From a checkpoint of a small mixture-of-experts model trained on Wikipedia: 8 picks a token.
Below are experts of layer 8 (counted from 0) of a mixture-of-experts language model. Rows are named router (the router's row for the expert), down (a neuron's output weights, with its number) and show model dimensions 0-255. Each number is 500 + 25 x the weight over its row's rms, rounded and kept within 0 to 999. Numbers have three digits each.
Before each expert's rows: "raises" lists some tokens whose logits its average output raises strongly, later layers aside. This comes from a sample of Wikipedia text that the model never trained on.

# expert 219
raises: "| ", "\n\n", ", ", ".", "|", "'"
router:476487521502521500519471487478466514497468493470506444439557541537523563515441496521507452495470491457472529482517512521475549548482495439482473522524483503519490526513495505500515515532513543445494537471512480457556532487495490511472462507493537505485494479478513502519482474494512567473490525494495475510519512516503546503453537495470502496519516473575489494470487527474528543547491500495468517511520535523469503505508498484506484486540498439500474485480508492480475509502506504504518488494466470521513457519483468506483515503531485524527509506475512471479486502487472474524508515552543518497519491467469500500496472508464486517487497484489493489543480517466515494505500469511444533494504514508514537540486526504491466524499515499527490468512512481467515525499497519
down0:535496497489516502518501495516503494502527463496495463490508527507490521477436495466468492495486515534504472462526470481519487460446484514473506509478469465487462532510536534448478535515504473485495516494506495549492489499514523491493497549482503536481504490527495498479542536486504504512494480513509535491527505558493571554484543506497503531486502483481494483521465480507505505525451545517483471548480521500500460533508486488527528494437526496512511458505496477489536510508506519448494474513491469448475528475521508520524519508515521528432485506477500511515484488497512504479515497478571508469494520471479507485535492529476480477468482506467503472493469513533507500502494496501521546487512491447502496512504461520517501456478486539499500465446538469511551495492434485
down1:504507510514506523516465480466493482501488547510514489545483535475520515528492486496501487476525496498502517477502467501500458536489481531492482505485487466489463522454510454505469509478489518464514491481460464507490484538503550490476518465512523523517470472490535458474483540495504486482489481479507497496547534489468533500522502519484488504508523497528503507525476491494506546464447455472468485538518493513465507521472520510508447521503517433522473507525502488466504507535483539509471475490497455493495504457466496523515477538566469505555500493476501538519490510529514487479491502509489512515487461539466458474517468512474509500475470460515537516560489518525554519500527488506451529467521523474506468514507508490494494519458509510485493500588521541491518482518464484
down2:484479451548492514522487474444469524489487477523507484490541459516512475502494490492564525541472478500495523505527511520495489529492507490469505525500533470527484466460535503460519503555491476484487498501453490492496521504484511451480510531567501478480481529488463507516483485543496525510447508488522498542508514552547525483476535536488481465505514461496482526499492521500484497508511496497490535467485452503503505487511537529555526495560472486529511511518473495555473488497503506499514481531481507448537495556494517477490555517472508522523480504546480525511528499494515507504463460546523511524537546513489517518520506507494489486472472491505491462508464488525479522488465440518492503503478549510537488521521508536515472509496521501466479508524537490493487511488527501
down3:505493480512483503491496539540492464542525495507523500506478523506529435460506536521512534461467541503489496494540493516525549505495503487515512481474493525494483515513480498504487509467527502465507476462470481508492493490537473536536498478511508439499484512479511525473506514531527490462493505494550478475496488457514522482502481513436482493482505488495536536492458475446532492484494512515489481505531514530461476505445504499489480538494527488472529477444496511503494485490516553484507500490546501473495561533496457478458513486525492479545477455487500496496485505481481477486443531468484515500523489542529485510546461529490534491515517526444484531537460529518470497474507502511526465485507512524500519490485518488478532473519544543452491551489483493492510462506488482
down4:501497455527537495492503479504521487520507475517582493496530532513488549481493485486557492436461448497563473517461448491525509503496497499499470470484541519469531466511486486477514475500502538507506529476494513532533481491502506519517470479503477495463515529504515496469464460493509529512488536515524538505505481533521530497457492494477494479540498472459554504535522460503511466483453552482494528498475503485518503507484498468510540487480496536471491511503502502471469515527514506504504488476490503465473492501481470542480543491526454528509508482542547496528469504533497494457527510516496559467471512490521501495506548528539455499487465475494484466476534484479431495512509511500483515523500500516478492483487487518513509521453483547514475484484486483493502472490499504
down5:504525478464503514501498541491469481517505516482501523494514526464475562497456539486504512472500496479504502483509442459543484542476457505471466470497498517485506505530512466483518491522492471493488469485474524480494485494498518484470508476496499466430475515515487511472483532464450529480497490523468501485507465515500531514527535456489492549494491485521517516529508500488479552451489501533473482512518458535492476510517506546526538564526488500503494510495442541501498537497521522507488480490459537493515511503528528501487457466546479499512502478473534501488448511532516498515567466486496512529494496511549546490474508510497483474484484482533468471508501512494512485483523443504503494530519524468488526522450484531519490458496547529527540492530530493512478499521508514
down6:524480433510479500498536478487527499519511493548510542481531501514511478495536493496500499516514498547501493506475452517522507436480482514520500541515477499520513522468477490549482532516525484528495546509512554508536517500495521525528512495471522471477520512490494485464522493520486493532509493457506534459547519542473456453526437526492482540490486531495498482499490509478478487495512486486465529482465466511491517503529509473493459532504500514486501474483463523542502470443494523514471513519484537529438535478531498516512520502472489497494507472533498494472495490466544531540461527532481519493527492478501464503530524542526542516478518474482524476517462517497515472520524478467548541496527516489515478446500509465462467501490510486498542491505465490518502478506467480
down7:492491494492496497505559473450529497498481526490517494481473528539486490519514497498507512517479473489540498559566481493502508511489475532471518496538516494472472445507516520491526475501514455487501557479495481488456494516490448540494490512507515473498510466546522511457508500491454466559480509512494498482490500500503460491536524518513473525479474531469495444475472469518492488479516482504492475476489482523469464530498486469509489507463571535486533516489499504497495500475519492515499486489525482518512458493538490473485481490506495511493479531512486513485558545477505507478494488501527554488493504482523502516505514512522508506453498478447522476506518512497509468482514540499522497451469470528532501529449455491502500503526497547464492523589458514490480510521531463
down8:524506463495468500500522479521438534505487462476472531481480535501524469497537525495488530438494524500468496474474498494484535467462488433488462539519530491515481518466495539498517513496512469549484490496516533540535500496527468468484524483543458435503512495523496501480521511468505495486505487506529498497467467479498521485476515526488538492503496499511486517541517535501509505540491473506482520508516502496510485502476492529483502502459503560484513545541460495489497506468505479503487479496476474486536524519498469551527478479537517531508533495479541497544452440511540511494462550509460506503469494512500504480509474474511512489536494491498483440539518481528479503491512489488540476534497508499482531517505492522510532473508523444542486549506517542524530500481520514
down9:476466471511519520509483423504482470497460491497501512463498530512510525463502495485474538533507511466461502496513511532502481469426480507508432484511496488512478550482501470483536458497480503530494489516479512506492511496519493424489522476579516471460475474511508535484496514484513476548509490474485477511485487444495505506492526490496476518508425495498557518489479493466491458521465502529491524488524544474512488498529485485499517509471546517496490476487479486499534521526473497528504507521493491486451501472499510482455494491541556473475489526531525503532459496515483555494506552504548495529526493550514528536492480512505494526508490504504507513493519528503453507509501450479489466498475514518483499488510482489497480515459487502505532506468492483510490464502538510
down10:497510501523512519504519536528456526521488534500454492477559483491548451470512527528507525480544499495559472521505486468448508493498459458497503491474509493527508555489495478511507482517480528448498494477532525514484498509458521481431466497477494539489487475487438461514498486502511558518554562468517484461514487491490541518443526512458507490479477511511504552474453486489475517521535474522518521494510520497508469529487447516519456491493486486503476533506487449522509528500527501479476500495496531493524493490481509519540497500469477509490533513503520487508527497543461490510509520518515495484527517507505513503497470534508496489529534503514514528502523566520499513421523512478500489498521505497525518529498479521479473478484509478471503492533490468487528499512489487
down11:511481463479501498503469498490509492537470465494517523559507524499482528486477502494552484470520476526516535446468499498489527470476505500532496480513525476471491471490536534509497484508481503501503518496509461464505507465493502525479487532528546501525522509528492469585482474461501514503522520481460476511490483460469537533516479478494501506516473521506482463485494470518480533480512432480495537523477502491529521485490473538497472481545503460502495473524470508516501501490516515498516485529483492477478501519476508495485479560471505495469573487505501485514513477453477485495512527471493478496472474494481470490495510486458491482516494505522491505526506492493497515525499514522423512470513514529488558509459490552478511482501487481546517449512487490483508557594502518
down12:485513511514503504535510475507515517523497482474493490495504565486476532504566519495533490495500495499533525469467449511518495511480508483477538482516487447460501469497509478503564502487507481491554517444497481547498499493523487534486499504507515485506495490497502503542554487495507504497455522495471512477484547502489479519517455506464468468505471516512537485477494497527482460498521493464517474519527458527576455474500511469516534524565482478501510480470482455533485458518551488508458521491513476488516528530459476490516493484558507453498500496489477501487480483497505539514477499493513509540521508443504497452449451469501541520493516533479464483502518522487499520484516472520473481514489563497503468502487513515510513523497509500495512509481539507485526459520492512
down13:496496510497538497540491512516502507512478513490538475517464506501496505489476476505474540475461483519496503509451503506481476539519492495464493498555508519514455520519474509498520502476479490477568529497446503464547487541511512503495524445467478493537481492502507483528492503470516528509441496543519487509533496512471489450450502503477448494501492494550511459521496527498504518511498503517531507483499533493523454536522519493502519461524462513477471495501446564489491482495524489526497443475522519494482500529479497549518513463487517480461528547487481565463531516492510527496520509485541517500500508506533511485472520509505455489495551485489500493507488464468509493512498503462469488513503511536516524515506504489489498504536444489504491545476557503483477543544529465
down14:513479592522525470495495501477509484519508503530491448531518480480454516526489451538500492467484496471516509503516522514543505543550493511532521507532469511490489514517500504523502551501486503492499479515548508547440522506526507508504482528486523517496511486513514487487487511504505524519537539506493491514494523510512508483491473505509523492512466506503528492536563506527507533507463473500504508505499515485454464476500517522513483494511490472497532478508452513519503508487475503492480464518513520459520535505464524512423481489503570484484473513494535479496493476447472541475535503468514529531507471497488449515500477511470499470489518512489513515483502489514508477536491449474509517509480436527473511435527450467469502485548482494477526510555519471519495480529483514
down15:475473520492511505525505503494466508475518487488453503492516499487519511498491476560523482529471469514498492475547502495476493465453514499475517531467500526511464460469516489510548448467515502521523505526512459474497483472489539494471515493448462513536493519505468467502478514555530495486499512535467493493479544531552465475469464537516501501496452510529496520544524523444434466508516489513511469504456510504502494462464479470522502472507499506476485492478517504483520492491519502456545482514495484527544504486503519519492466416496499487467505520532511468454531526503489527534513536573527494475505458479492526550500496501496507470503501515481527511534503500496480527477535527513521527471497481497470502492476477520518494489469525514507467503478513476481508539514504508
down16:495547529527475450486499516459444498502490539491488515525504484511485488501495535481527548526526484533521536491445562477484418490506523494497495512535475508494532509488512509502510417516481543517511534489478499530459509463515466529448505476494533462505504497483469532493465455538542467499487494483475531508506505501529505484507491499515516512510434516502468501485494478481474499504509500494498487497513523500470498518463526560510524506481490503495454534546504493513520496508514500507535486497480520507485506512506562502524555510534503491483493456507522534452493504497470502500465487533492486513482542476468484473480474487525485485513513511510525508526498548513470496543507476463499517538521500509516478456512484512554524518488479473501504464519509488456545522486517485

# expert 49
raises: "(", "and ", "at ", "with ", "in ", "– "
router:509523486501503509523510498482510472534488478512485532516508514470463542512494458532520512483493508507480491492479546539466491505514496516524493483483529512477525481500496502504508494456480510480521513438519497477499484466478500521535499549533536503505499512546450495533548500493486460537504449504444483490521532504493498489457459553474525489469500514553462491502448522523492496495501528511473543474466547543503529475489551524504517534530488520499552533528526526510534544497529511504484480541536482510527464472488460470548520441503493449478492494498477525494498517502477519504485488467461487463499493506534499529511485535513532458518482484489482492485480508497515490476498480454518493453486514489474460471541508544508523513526516445485532489504519502503523499504517504
down0:468559510483490460463466513515491495477528517510491526507499501506495535521507534520504502488483508564537452517507484490458489495508528478518490501520523471520514482553491480515467493536517445488559508451494481486460459502480534482504476516512515538460487527483497474529485511510495488513475517515501492496516472513516521521477480468529534481505476507503531492502487512532526517481516490508503482471497504487519481501475530518505490487478518505484518505480505477533480521507500525494546457494509465503517501540552539483450482539524492507493520521505480512446519502504535476501525461506540489520510470504496505496488515511522487517459523430498522461499508502459510494570468521542506507504522477550480505507485479501470448557542540485509469528452498546487447477530444520
down1:493484500515513481449524493475488550494498497485510527506493489496476521494511489527472519495490468555497520500519492483523489539489495526479514478522519466453537452471506489500518504482518470498476549523451505507508479490494491484512481520476477504516504475490502493481502516451538478493488462490528512509474489503492489476494518498484482518516479484474538550501503471469497514578467451463493502484487469521486541512506490501462565486519510487500496504535534517503486521505484462515515510509514523493499504477508542540512520531455469468494463491509487510506504524511537559536484507567458496473509510479481459578500499482500462554500498491509475520497503524478470494477518485447552495466505523472546472564526473558503514479508496517516484529496470530485519474521545522
down2:480546527516504500552476491457485502503538521542495491504474499493538452487550487479511534494516500497491533512485527502481490525499470516473499483510436536570520501523480515490529533461490470488515502532512532477480492485494464493488512490510552486497484491493494486478530516503507498497515512515499474494462468469511503462485506511503530450484507459501492529486514548487511468472506461515511522522486505535512455500465517533483520515503527481486494501446514494498528547464492519483495508571532519450527500510497520484540478469496449482493469491500484509488514496510498520561482523541531500486524494448484491532533496548488515441468551534472479528505502509503515460500512503491498490468507504504509491468482511514479499498537513531547480445533504532461515511556463511
down3:475518513482489517477523502516529509503498461482465482511500542474543526535488488523505474471493490499471485523419501506509518499503534515507505471502529498453555478506472438530524466438496505523479498530480461475491501473494505494525486510504504467516518478496476483481530532493568544514501522477515490457501504521481503502505452488480506487523485496491465486470449505506522482500479484506477516474452509502534515482535488470483578496484520500532489509550449522515525556515515553522514475517470487532483486492504535507493494460485487495455531513514548462516530503482471506488510473507486526488487510489526542539557511524481503532503501503525510505520469520501486499464509518500537494496543525471500561491485499519512438520514503511474547507523485516494493526521477482
down4:512509473492510503501492496500484452497485522516505527493512511498498482481525523488528501471509518502482519481477529484506472531538492476464539493506510477470576524492527533493486515499468522512489502512465492471491499414496494455501557429457493516493507515480525454517492509493523532476510526460452481516527510516499536490449490489494514545478524483461479485508501463549502502527486528547532517514485489524485515503512469471461501517506536511513497494517517554521504520509499470479526503528474494514487518513494539525491460519471458542483527499507465490498489493473555533498473470492557512512540492478465471538531539462528472516540532486506514477533519514519514510514497490494470502522518554510461508470478536519461518523533531468515451478519485478470485508490488510
down5:455490519519492499566462521481442536539518493551525502519477492529508451490532538535442490470517538527518513506539521515526542508470439505495497526494512480511542491483515482460492506483466518497508475512541525488531498479525515544511480456491491485533532514501509505523507462504495529508541508536535475522501496518526485514445526496534471493502535469484465479489497476502510471482506492494418469453526497482480478519482489524521493465473478536475513492459510528505492499542500505496479532509533465469493494491518530457537469469474491554480476529519472479502512520521524479528495518483504506491459523507541478512471500484545468459492531489471510527496487551511479493501516516532512515516544510515500507510506492491492502493506523507487515508514444507485540524482523503
down6:466505471493511505532462523483502502495506523492504516539484502480520513479531513485523530482459466502524516472385520495514500480489464498506522485522548510560543470504481516527553497476481487486479512508487511494507457472497480508505495474511498507480474477469533487527482545518485535455488483534468481478531484472504522516503464503505486466506477498497490457498483508526453509516513506528567514504522477510542522447499530481494507515540481499541514492487506493472520484538461507492496503500514467471496496525465521517498515496518476508508520512510480469503536504469497509510535471475479462502498550486473529531452518457535497531503543512535486449465499462513501497488472464443461506536489524486458482499495487453474491467505494477517501462493513501497536502480521553
down7:516569531489483502479488498492486481485532537511520475527488459507490523487504520491489547512494490457506494505516467502491513482537488538468497510516523499510517514513502405522507508507507518508486486472518508490456504499495469466495482528502524522509492517502498526505525469474474465489496511501511501468543516517552488499469497501534461492471501471495530513489515457492502478483539531515505514478492485512493504488458527494469547494530483516480521453533485525499498500473453512497526457463504506495492484475505519507487508536515506507458452508497465469522448550500506528522476520458546507445468493485477453494499501520527512498518503493462498531537540507574443530466509487520517510479519498529458468498481494492445448475517526477501518448543527511495525467547500502
down8:510444488502505487468501534495468506502479509485502521451496510509492474462527510518513512512517477481519515507505497488464490488488552470513505448466493540501524514517496502477486515450475524495531484470505492514466505540447527512470539503506536510500439531487506457510494471494492479519515479511492475527492521481543513516493501502466467544528499512515519511498473490475469566527511536545453483494480498499553484506462467473509524528523539528498514516514499463516473503504544464518484459510539524501522441493506509463519535528515521476521441507504516442508511550545511509498469550512487504505531504477510504508473524512488524470518495507481531504516508499482536510521481460502537483482554484490530511493472486481514513494501489481482415459518502475515532544495529504
down9:500531491489488441462456559546519497517506507511479524509500497512505441531512531470510536531455450502539517523507462517517450480461545485476540494464473483522476495505474512488524489513540514499508492519495523514482499487525495498478492491550492475487496500475497461509516499462484497489510535542479489461441506468502488494505496509478499479508502511484531494535535511521475572523491528501543486496483517513498477481523533454494556485492468476494503484539465465504536516508533525515518489486499492494465533485515496511485487481513490509471506480474582545538482473518448483482495488493511459498506520525477519511485480446462461525475463482489519525546466542460479509498498476469524477522496547500528508494508499496520495523495513505487504509518540498490554488508484490
down10:509533434475499519477476480495537497495479498503532510435497547499512478483484526536457476475496460525491514505571480449532447488505488522481471508517506477501502488511467496484478525495490499522531445489480512501529529501472527510447545460528484476497461502518526478475520516522443475521471459523511514516501485484517481499494511526499540493517486565484475500489558454527526524488545507514523500476492514515478521486494516542473500522536427544507518518513503476476507492503501459510505491524489458521505495513541521503501517490509516498502502478482545519510463526498499522510500507501485467503518495522517511511517482512488534471459495470521516509509516457508522464516522515486500517504473461513513512478514541459465491502473486465473515499574465486496500471529553487
down11:484519552535492517491514530457512521490454539482497501481496490517508518517528490515582538471511518495487499515513536530513446495482457475505492491496525482548461547525470457495461477494483498464505515471534483462491479557544495542512492486521465543531453501461465503483516466513487491513517489520495465511490510529462493499517513486509505508484511549471498491517489482522499532453488482502494505494478546455514491462533487496455544518498490503505488467529510532517479524530538487505544493467481490489492514520493469454515467474496496519516481497464497541511508539477499478520496491498498490506535511481487484454518508513513474469524488486500535486512508533479501488470536523519506490488519496512487476495498490518542539568467469535466506497565491563514491495506534476
down12:470524526483458529486509507522452523495504545493462533528497508496473491520463476527482481477494553500530515467467501471489459502504483494506506525491478508477494521456532488491504474524528490501516490476489525504554526489515508497503505515493504527485479474479529518470519545474505494493493473481507525477512454481498494525477483467536513501471499482497511475491463470487513554474552504526485492487455460443426530521525469492470483456502515526506496478531503470515452529512504518512487522481474519519510532484519424489445530531516475516490520542494519522485440517503510504480511470475496495484475496505492524495514510503519494507517423466505517501489462504506467526479490484495480481517497481447488508521485459502483472476529528482554490453470478514537475495477438498
down13:478467539529496498506532494517519487519498535541510535517491510520462504541525544482467506473480499469526471505496440501481485521533501505539502502531529487482463559498492504468514504503498523490515514525499480493475501528510527460502460500504513520520482527516527494502485473525498509536483482516493502506551483477481490524467508456491501449499557496486536485455500523483472528493515471489449537483498463478513460504509514475489493481468503522456465495521513474521517470497461475510543476437488539481502498486507462504460529486517472508517491535519503512489532525541453490500507530460463502502535526512519480525505512495519512474505550501517532507463520463550475537509541505501460460513520475534508456536468463442495477494494500483523559539480468477510482484503503484
down14:516480509526497480492478455505532467550473486514538532503548573505505524560501487472482477492512494501544504474496518529520510479503497519513518552466546464479459530509482495509475542499521518484498513485503500496462455515518517542543494506487479518501502489491487509501525493497505549452515496515496507511470522513490495519502496505477554481473512492490491527470512509500532467535429503505551554501520492480507487489507510491517556492506509508524492482484488461471554495488495509510496516521526521506467484530451487537444486489516464507501509484549452511475532535456460505518531521477538480533506529510485471483500464501485476469489529493486532462489510474476544519518484474523480478458479449510509529508491492483468478524522460490507524532501503519493449459503503520
down15:480476476500522534513538436493472529527528477495551445448494511509510503496522495473469507504492527499500437468495468481502469498457494505471484518482472524514471442482485500496542505494520543490509496524488479484514509492495485523506500521526515429548504511476498511520528472507485467536507482491500500485433486510500519460490523476456522497482471516480497496474532491494503484509471560516454499516507552519482543475501507499498523487487525480494503528459494487485503557497477479512528518505493483491493516482523516462459485464496457500461513503512455523521501520465538512514501510482527545498519542491495520518509510519511507507508471465528500551510484528514519481461506517443437510485525473499488512526484447488520498496498507529509537498514488453478466500427512477
down16:486525488472489472506509508504511495478496520481520558478518515484513528467515513530510499526440509546507469496514493494507518500494520460469521454540456517536496505487477517507481514512505508503541487518496486458529506473484528491544529523526470490513469470506467457483459491486546497507523516483512503495499496534509501532475466472507451491471462504571500501489484546493491471458507484467544505428498501494523473485506510473525465526507498443469531534497509459509500464541427486471512464559527508483497501512490510507461513527514470500528496519505498514482484507497528523516535525481499548525479511502476525517490523459518538499501514481535495490489535518522525520504512537472494520557506528498528519437512493531519487485482510482541454479508506534521545484508487481

# expert 135
raises: "— ", "14", "8", "19", "5", "3"
router:485471491498498489492549496488505492485461533544527530478508539497466535524479506468512478546502504487501482525525456506486489515495519528491497478508523494489497515538538506513529517527511450468489467494507512543474476488458522500485488480568466531531550481490543513518512513486530465555490519507441498513509517510522485476497502527494502447462491478500498537468498503471518483470506470465492471457484462528510514518491492533534464512516515531496484495492527510465506488529512469438539545510539511474536472521515510495511507486485492519474481468535513527480514494528502517492507499500474499566474505520498528490492457533520497475459512474513510508478457490476465498527509524474474542459469462487512476466465515509513511519491481493490490475471519479491476496495570431
down0:511501487539481503475481508499517487488486519508481493485516520507495487454459507517501489505453492483458503489581463492477525478512528544524499470519489495528509488479492455479497503576529502519504489486482523494476492465555508481497509501499512521510521495508514502472454489513471531453496513490504524521499493470462483516457493499490492499509526541502515510497515506487504523516521511500530484515484520490496461468487496517484377513507515500503514486517538489498467509525497518459490463529486524487572474517509509505520525504494476510504488476467505503490486510479479469490506510507466546517486514456484518522510485450514499466522482467464510465458526498504455497500477531490510529495535457494508538528513503524558497472547513511505514480576514510512570498555503523
down1:471509529506515507531528483499538527470512485463499521518517509510479501469532477457499449538445506466501528505563504479489507518493484514467494519482488478531530505520528497478529515488539506474468544527483511506543514462486512530511517480519493475480525496516522464476467527488498509456505496538430515522502482533522509478471501475504506532481503511485499516501499493512497525539494456469451490474522479474522494500513495517455461481469470482499475503511529470499502476515461494484478533519506501488461491563485482495494538512502525512441506546517528501523496505515504469507515505499471511514460491492524506494483519538491473538509483475502479547537482488518463521492535546466479507468516489460449501510467537507500513492489545480503543488607533482476503509521500507
down2:490493520511500492502505527515457511483473482552500494475490491520522528498460501497556459513519494503487532552475488489479486492498523515473483531529487517531474507527476529477526480503488480466485500505480466537535476502488535477511493489516478516507494468524505465463504530497472511442496532509521491506500488513491512455494513516503461487462510501483470520559497453477506495486499508512542511540504524500477499456464529470489573534520488496485489560494524498513452535485493527486494521500502478496486510519517518525449540497525517505486519477454526506475472531488554455466473547456503453511520498491501520562479515491540541535489495497501486503455555559503511550484503513462522517519498492501533496506500520491514474521535510511476510492502498484515530443474451472
down3:509507558468491504468462524461510471482521486498513532540476527490518526506457509518515486492441531474446546519522489490471533457515524493475536494500488485523499499508461489500504501522505492497484534469522494532470471493537505500512513469514473518449503483488543486486488500448473492519489519487508519510498511472517528476449533543507515488439490486509541492543488469519494477527509457577487475430509461482507491501495518495481459498456499499523520495511522464528502483491500519512475517514489518491490470468505516500545515536442482474524482476496552509488487472532493477516505469489494488514470480463546502477509537482487538498478480467494490538529502458511496510504503493485470495498449441443507520460493553509498522509486485525502495472519475471508484498529510500
down4:492489477495510495534513416530456540521508504488521518508491485552516510499468465498476548500494500514474466495535459511483535500478473510476517517497497507499514466490490492524533514444533536472451461496463464504443514510499502505529472478562533511486568501507494509497509501524460525450472523535504504518481540488502490472506490515485520555490502548495441449514454485495510508487474487520478526507504455497467520515533485495467493482496486510497518511507496507508518520485525495531540516504518508501522490501499490497548434454488489553527472484470471516512488504511482483514422500498496485508518515556499489518498494499518452495487501480517487476529487535525527508505499460504500525497516502509500503508515476483477447530502484517461520503527482530547514481539503521
down5:494457469502481507555451475481497542517504505529488513516521550498449492505465483498504531524486511506507491487566509471503462505494516519499511491505479488474492512525472465486524520558539518456501485510486481523498517469472501501524508492476484503474512459507515462482532525465493503441483517478501495507479487563509537491482481475478518555515527502470481513455519489475503511512479483477501446518459484492482513533538495514499428512518527443532513415465528475472515465491498494470500491549496502468558489469527479485507504482501498458459492514535469513520520482537522488514488474529498499473483496507550467531487483480531502499484522516492469516498520498487497540471506462510512532478508481531498506529493495520486510502509516499484488489570507490503505495560494508
down6:518486506511546507512464529513503509490513508543499470542503511463495449523480461483553450534538504514518512513514496498502471477518491467516482502519469489475483449487510500474510489548481507505503464502495520530514473527518504524510507514517500518543528473537541494476529494480495531472472495533484488514500532495480526506473487488546526540457541472502508493488517500443507492500486511436493535471545455510486482515425536488507436523484503507504475479513484494461491460496426509513525503489517504502518489504557495516527483535492511503493481488525516511462495501486499533482482488470488467555451504484500489558473499482531504476530519528472514461477527496496514518497498485486478480485516503524523496505503434518505524526482471520489488533541482504476503506538562474
down7:471474509523514495515504523511458524536491464527534519453524486518465470491455513526494509532502495483461486467499510529489530517532453486542546499509484497464529496494503490487518463507447482516530498519476550447543461500521503513491517543515490474524525494486489498491496501498525483512490477461498506501494506507499510506523517498498494496454504510530478507462543508528492536532503558507472501500495452512521506477485511515470543526516556521528483508457489472447546479475487499472468447506521464526520473503504479490468538509504484476477480518520526464522501519497516496462503514532492540467501520482539511511495486492534526490498484527482513498451482542492533454488542520522502501529545463469548503522510481503457524484496541463526455552446508474479509508500506526
down8:510499515545495520509453476517421518517503472515561515437504500503522512516468520451504492510472517495495467466485492454483500497468514503523487521497517503494533484500520503518506493456510496459505474507522514514538539478519502493484518505484503485479483554492542518494532500507474525483463473496437508528483472551492483465535497499511486498519492498526499486516530511472488490517505447458459493521494518512477521491473551493508578495499465537500520538510522546478501507544498525504475506474498497526471478538458478457506486492530477506552535504507496497528518575544510511495504520517517470521527524506481529498530498452493481462520506493546504503502544529486485466472524534511526539520510490473507499498517506483511480474544533506503465511471473511505501503492456528
down9:459476495501514492560536551492512495505497528498570491486507522497525491490516497493469511543529476470487511494487480495489502464515478512467543530466521475489514521502469497464545520466498487496481489530514538509569514467465457521495502482504511468463485519540465484493477518496509514508504496446535498460509484487498507509494472477506535501518517515471471443519515531515478432483496514519482528506504511557498492500495499491501537508492490472479505473492530462469481536468523512496499458528515493523501472476505509527521534493509456533450510504515472502466549509517520468510486505486472482420502475500476459485501537500555477513503477469472456504506485508501483502486437506514546521532515486487509520482518500512550502526467517439484530507542513503480513484496494511
down10:478485513482504530493487536488513490521493512508551484494484485451500509539523505516507544472510538482519518536488510479493511488496505485496530477507526466497522526497531465484487559525564490502531506507504456507502491461541516520469519533502507483486515512463494533532492518508484480484476427496487516523510512507481513513523473483476460486535449459520524485480553540516473494512489547487530501511506502501539535560485450516484485487480533490490516533473553560509502479492489468458495507515502485503516505530480497499484531502446498480490550496486512482532504537512494462503502494452514493500481515465497479501461445449434502526489523481512479506520447477503568507482504499520560535470509521488503510515523507523525509466516503482520499533537522498501508524476487482
down11:458482526467497484462467522499485438462464516521520488457522507469514524520522501501439524514492501528467473474483494529465476542465539499521510509512489516477509462495500472475492474484532496526547476512488501521459489491532488521477486528485490486494504508481554533513500467541465516465524474487460491509521490491507564525502498531492509512507487464519519487505535522504471510456479495510490532544510501471464503471515517533501547481514477494498482482426459545496473519489514516518424518452511507494516463479505527479511529545490504478508493454543511500467464515487520469526483517485448490544512517484521474452499512499480479509498512503452504451538480503488520519501476472506527464491519510511534519470501485474527506528520493491515499486516503504460494510521544484
down12:468442508469513444500503517509519489561536519511532498504506478526457497495462473476491495486534480490470463485483437451496482502505532490492486503480529470485490479490496515503495505535491449511544517507474494461518505530459525450504497501501467540534455516487525493513472494487447504524490515497516482479524528510487501479543503538550509496491513500529471495526472503499485463472508478520516500476472530494475491531476520518500499521522490497468497498469532443522526523496471496509436487447527506495522512545487560490520494532489481522488494496494483459538502569470534455483519477470488541490499480528514519453497501493512479509491474468466480457534515508499464466522489516520477501511471482487502492444513464509523498524484493506515473532471473489478500513472519454
down13:471530543462502524497489510499498499494508519473491518546537514475493535512535507487572532509506542483488492503463493509472472492448495501524521492472527509472530540516484497513480511496497507470496528490464517484537528507505459451518524491481494528450499493485505551529480511493507468509532463553526470514517494514480479495512539497501528524539447503522463511506485457502504483478510503472553550500475488513476499470519482486513547498527478492498448483513507521545517495510474476464476505504443486527498524478495455486484493467517487519519486488479472444493461530486552545486482501500514493464491513523476461493523532490489462489490541462530502489455466504513540490518508489484538505504531485523493544530516515502476519540550543467505516523525527474495507545511495510
down14:484506487503485493498494489495510526467450446485506495507539550435499478523483506491503493531520468485521473491470532497488460469495503490496504503480500535478497493478492509527472516517498500518489539506577511455528482516512493481495481503503564520450510530524511483522555481496520497517493505445481529529521512457486547508557499475493549496499491470470495480511485430503474499516515481505526521461513502471481465493525485496459546477492487519495501517515520511521486501464519471493530508489545492496510493506508494542466502503514544529477519454481504511491529498502449506502527536535510481556519531473474489441470458514478487506510436516517507491527469466444472482519494468466450506504506533498490509510536470508535496526507485485506503528493484499478517485547521523
down15:520576481499476536502466540488488501489504493495483508534499484507499489448493480519519477497502460495523512489442554497500510504525483516500509482470500525500499477532517522503513492507474543522493464510505488494478475524547516487539495474456495462518503488460516469520518505546458513522490494513524495510514530517521539510498498497504491521519474508488536496509493481499515468503492524505476463509523445519543499485500499515467530536525475502533489516449467488482505481515540559496500506512488514518520484502509469501520509494491521504503523495526491484505530509477524494543507462499477524502517478499543523563518515475577480422506515471506471506489520478464480500521447533554479501555548497520496486543526517458490511523492454548462551496460499474510506512542464498
down16:504522503521557494479509530492480500516477489505521504491489501498519486524527516548504487438487485496500519491477476494511521479456513535484501508514577489466484485509540501447481508520554514498544470507500509508512520509509504516517510538508495469504464503515482487524484504507486543472482470499533482500497512510508566508505478550461545494519503491506525502520498508487513514556499531485518511518521537459509519513478556537516524502497476489497502484495530536537536509562476532494457542494484469491476491515503525502532453482500545505459481534567481480461485471478523509522511509470505443531519535524542506517464473498513477482542486506498494516484530500510521549540496540505433490517497508512533498466485543483498496482469527493493545473483485481531496485529532486